Weights of a small mixture-of-experts language model, trained from scratch on English Wikipedia: vocabulary 8192, a shared expert of 64 neurons.
Below are experts of layer 5 (counted from 0) of a mixture-of-experts language model. Rows are named router (the router's row for the expert), down (a neuron's output weights, with its number) and show model dimensions 128-191. Each number is 500 + 25 x the weight over its row's rms, rounded and kept within 0 to 999. Numbers have three digits each.
After each expert's rows: "comes before" lists some tokens at least twice as common just after its tokens as in all text. This comes from a sample of Wikipedia text that the model never trained on. Tokens count by the router's weight.

# expert 124
router:568479502468494525528517492475512495491516493549481475483474419597460486496461513446535493465504494467487488515470501476551515527514515514480492467517492489512461463501520525488464492508490483
down0:469527526518509488474495493542517521514440520482541490529504553521533531468500485514499492484527509480511519481478500509499541508483487488523545537504516435536508509478492487493538495476472526
comes before: " of", ",", " (", "\n", " and", " in"

# expert 10
router:470531513489462511494478509503516491482515451423525495476477515497525515487517507495541495485490485490488546500494502531477513483519485543432503506460496540467516509527513517454496502505487424
down0:445531517475457481520496503504491499487469487489480521461492501484508473490477508502505481533461470511507511470522530527472518525541501498492509461472498534487539506495502484543460475523465525
comes before: " The", " He", " In", " It", "==", " She"

# expert 18
router:516542500474457549493506523541512500477499466490517480577496468514545510550524512483507525471504529473491542501482471492510498473448472514471485440449482510492543516489521521486532520502528494
down0:482515502478516511526519481506459486551583454508519448514524531512521504521506567486522475491468510446511465479529548514526525536480467494483536515443491502532525480487448539488551546514506532
comes before: " the", " and", " which", " but", " he", " a"

# expert 85
router:513544484478501557509486491536505522525478532495491543498487514508501479499519477522538517485542467499518484533514537516488511523474445501508494506492475481534507493500532503496544477460484504
down0:512558504481497497467549504552502496454522507482480534465518472526482524510501486467488509509514523484512492540507522516518478519510512489492486502483506520471546476444490462501482474460495478
comes before: ",", " (", " |", "\n", " de", "z"

# expert 16
router:532512495440519513486519512500512497505522457502482452490499491515444463493460474469501470509476484518480469533476499486551495496499519496523496491566532509524479477521497510495498471467478502
down0:494503492488458529479447479539482520524522522511492516516528515500544495514525458515498464511479467455508497462509513487504486511519452510488512495502495456499471511514506472512480507501486548
comes before: ",", " of", "'s", " in", " School", " and"

# expert 96
router:497494486484477502485523497497515513484492493468537520512507504474536503479473506429514503533513548493447516455467493500510505477491467525478523538502450518487479515484497491522505485481482511
down0:485481486532494493515483534470544502460474519443543472533498503517488531510534465514474534489510514493518497497515534525487484538526538489502495490484476529540492509496477528501492473520497511
comes before: " the", " a", " be", " his", " its", " their"

# expert 32
router:502466497502532447526512501436510497518490484562450489499478519499484531459518494514497497484488518529521495500466518468516460514500525525469525514484474529480522516434483498480544520492510509
down0:465515480494462557487502502514506484487549549489478511450484492500519501523511491508520515508515517475516503473527478565514476502543449467510505533480499483483489545528498481474528459479528467
comes before: " |", ":", " (", "==\n", "\n", "==\n\n"

# expert 23
router:499479500487473474473475449469491489447501486532467505493505519495515512483494496555509485511488488516531488497474469512474481492551484512508483528480515553472533527521480475494476496479441501
down0:459494500503514495483540486466529501491484520521518509464550517497508491485470492497509507514478510509517491520529491518469495551502533497535483536496532511524499539456509459462502507518496473
comes before: "|", "20", "19", "aged", "age", "1"

# expert 52
router:494499490470528476498477470448477482506535496511451501450515475498463477427530535486489501484473504515471516485447541500485504558547491505481506497476486513529504506489532526484501498512472520
down0:503484519495475498493530490468475511530539453504525476491443538491498499506529518536507495483512505483511460478521498484461501549495485483497552515525495518479489474484485478457476544507511520
comes before: ":", " |", "\n", " of", " |\n", " by"

# expert 97
router:514465497507494547549492492486481491508508468534517454491465478525509534499531512508547490513504474533552521515502479516511482525469494499504492499467499516497504478466496501494497497511488495
down0:525463510451507506498546471520467548509511485493535494453507535470462502528488454493487486499496519463467489509515501508525496515486453486534463529486509523512542525543483513450527480481493494
comes before: " |", " \"", " (", ":", " by", " |\n"

# expert 53
router:499458535489495490515460523534500561485493463496506503489522467495511495494507513493551477449468496513549502490456504500482495457545484496493518543455484478480528540494511508503449506498471464
down0:511529486508491505463467498477494542474504501509551540459467459507496491489496503555484497512492549559487499516504478503532475468493530493528472499475525523493496495524505479547525518492442490
comes before: "==", "-", "|", "===", "The", "In"

# expert 17
router:523481477537494533520470475476499468501493458510463492512501471505522493502500553548509539492532464529512489459523510496500476499471506514520520474469509483481510530456493484561515490516492519
down0:488500528483490492537485507452494522486444448487476487473492513478525461462464535541477472516528487530461494463516502468514481516495529500507526552497485504507483484509507491555482495518520508
comes before: " ", " \"", " —", " A", " The", " D"

# expert 104
router:485500478515505470503492440518476493530488498496512483511513505496523490492517475514477522525466526542523488447530457480436466524543501536480471514511491543489538528556508496509512502475475481
down0:513474503486524478493471468507509454488483479524536487471520514493500507478508490487477496518536461438514477471543527490425485502508486517484546528489490489517517515492508523462460527479498470
comes before: " ", " •", " Country", " Website", " Time", "="

# expert 22
router:505492487514511529488492488518504536463500526495493493516506509514523461493506490530517522527498466457481526471501537524531486470474530457490418513486469464469515493536513455467470482516522546
down0:536513486465513480482530483475539485511522503480468461493531519546525466504487502489551510517517502495476490510519553493486472500457541481472477447524507492474459492486483552527547498519496464
comes before: " a", " the", " an", " York", " well", " part"

# expert 9
router:480538483502490491480482495521509502463546506509509533508511496531455492511538521448499474510484515505523500525511526515524493513475483541467502484477498516460509482459508490460524487513508519
down0:464518548489470497525481493475497481488529536527471470510514471511486520478499522509506498523472499464453538472476482516490486541530477449498517469470509510523535478511519480490492498430519510
comes before: " a", " is", " was", " were", " are", " as"

# expert 6
router:487559487525478499512444580500498518501491501516482482528543492459477527474530488488509476518486531500517498509439462482440493523519473492531491517497508477449529510530504538515481504534457510
down0:490503532526513506478495496513453471511500515522539528525463436497502535518488548537518522494504520490536489534492493499503486491519494505495553511452435506478489512492493469457507483526500461
comes before: " |", "0", " |\n", "1", "2", "3"

# expert 127
router:513449494506553489528509496446481515523534469493480460472538458502494494470504547487492485482466523547536486486498521521511486511485497493498542527458487507507545491467488492512514515512479471
down0:525492500513479539462513486550503495498491446469529525498514541495493533469514532490472508508549508508476501473486495499472495518546495501506532507496453509501518522519460476526532488500451511
comes before: ":", " |", "\n", " |\n", "==\n", " ·"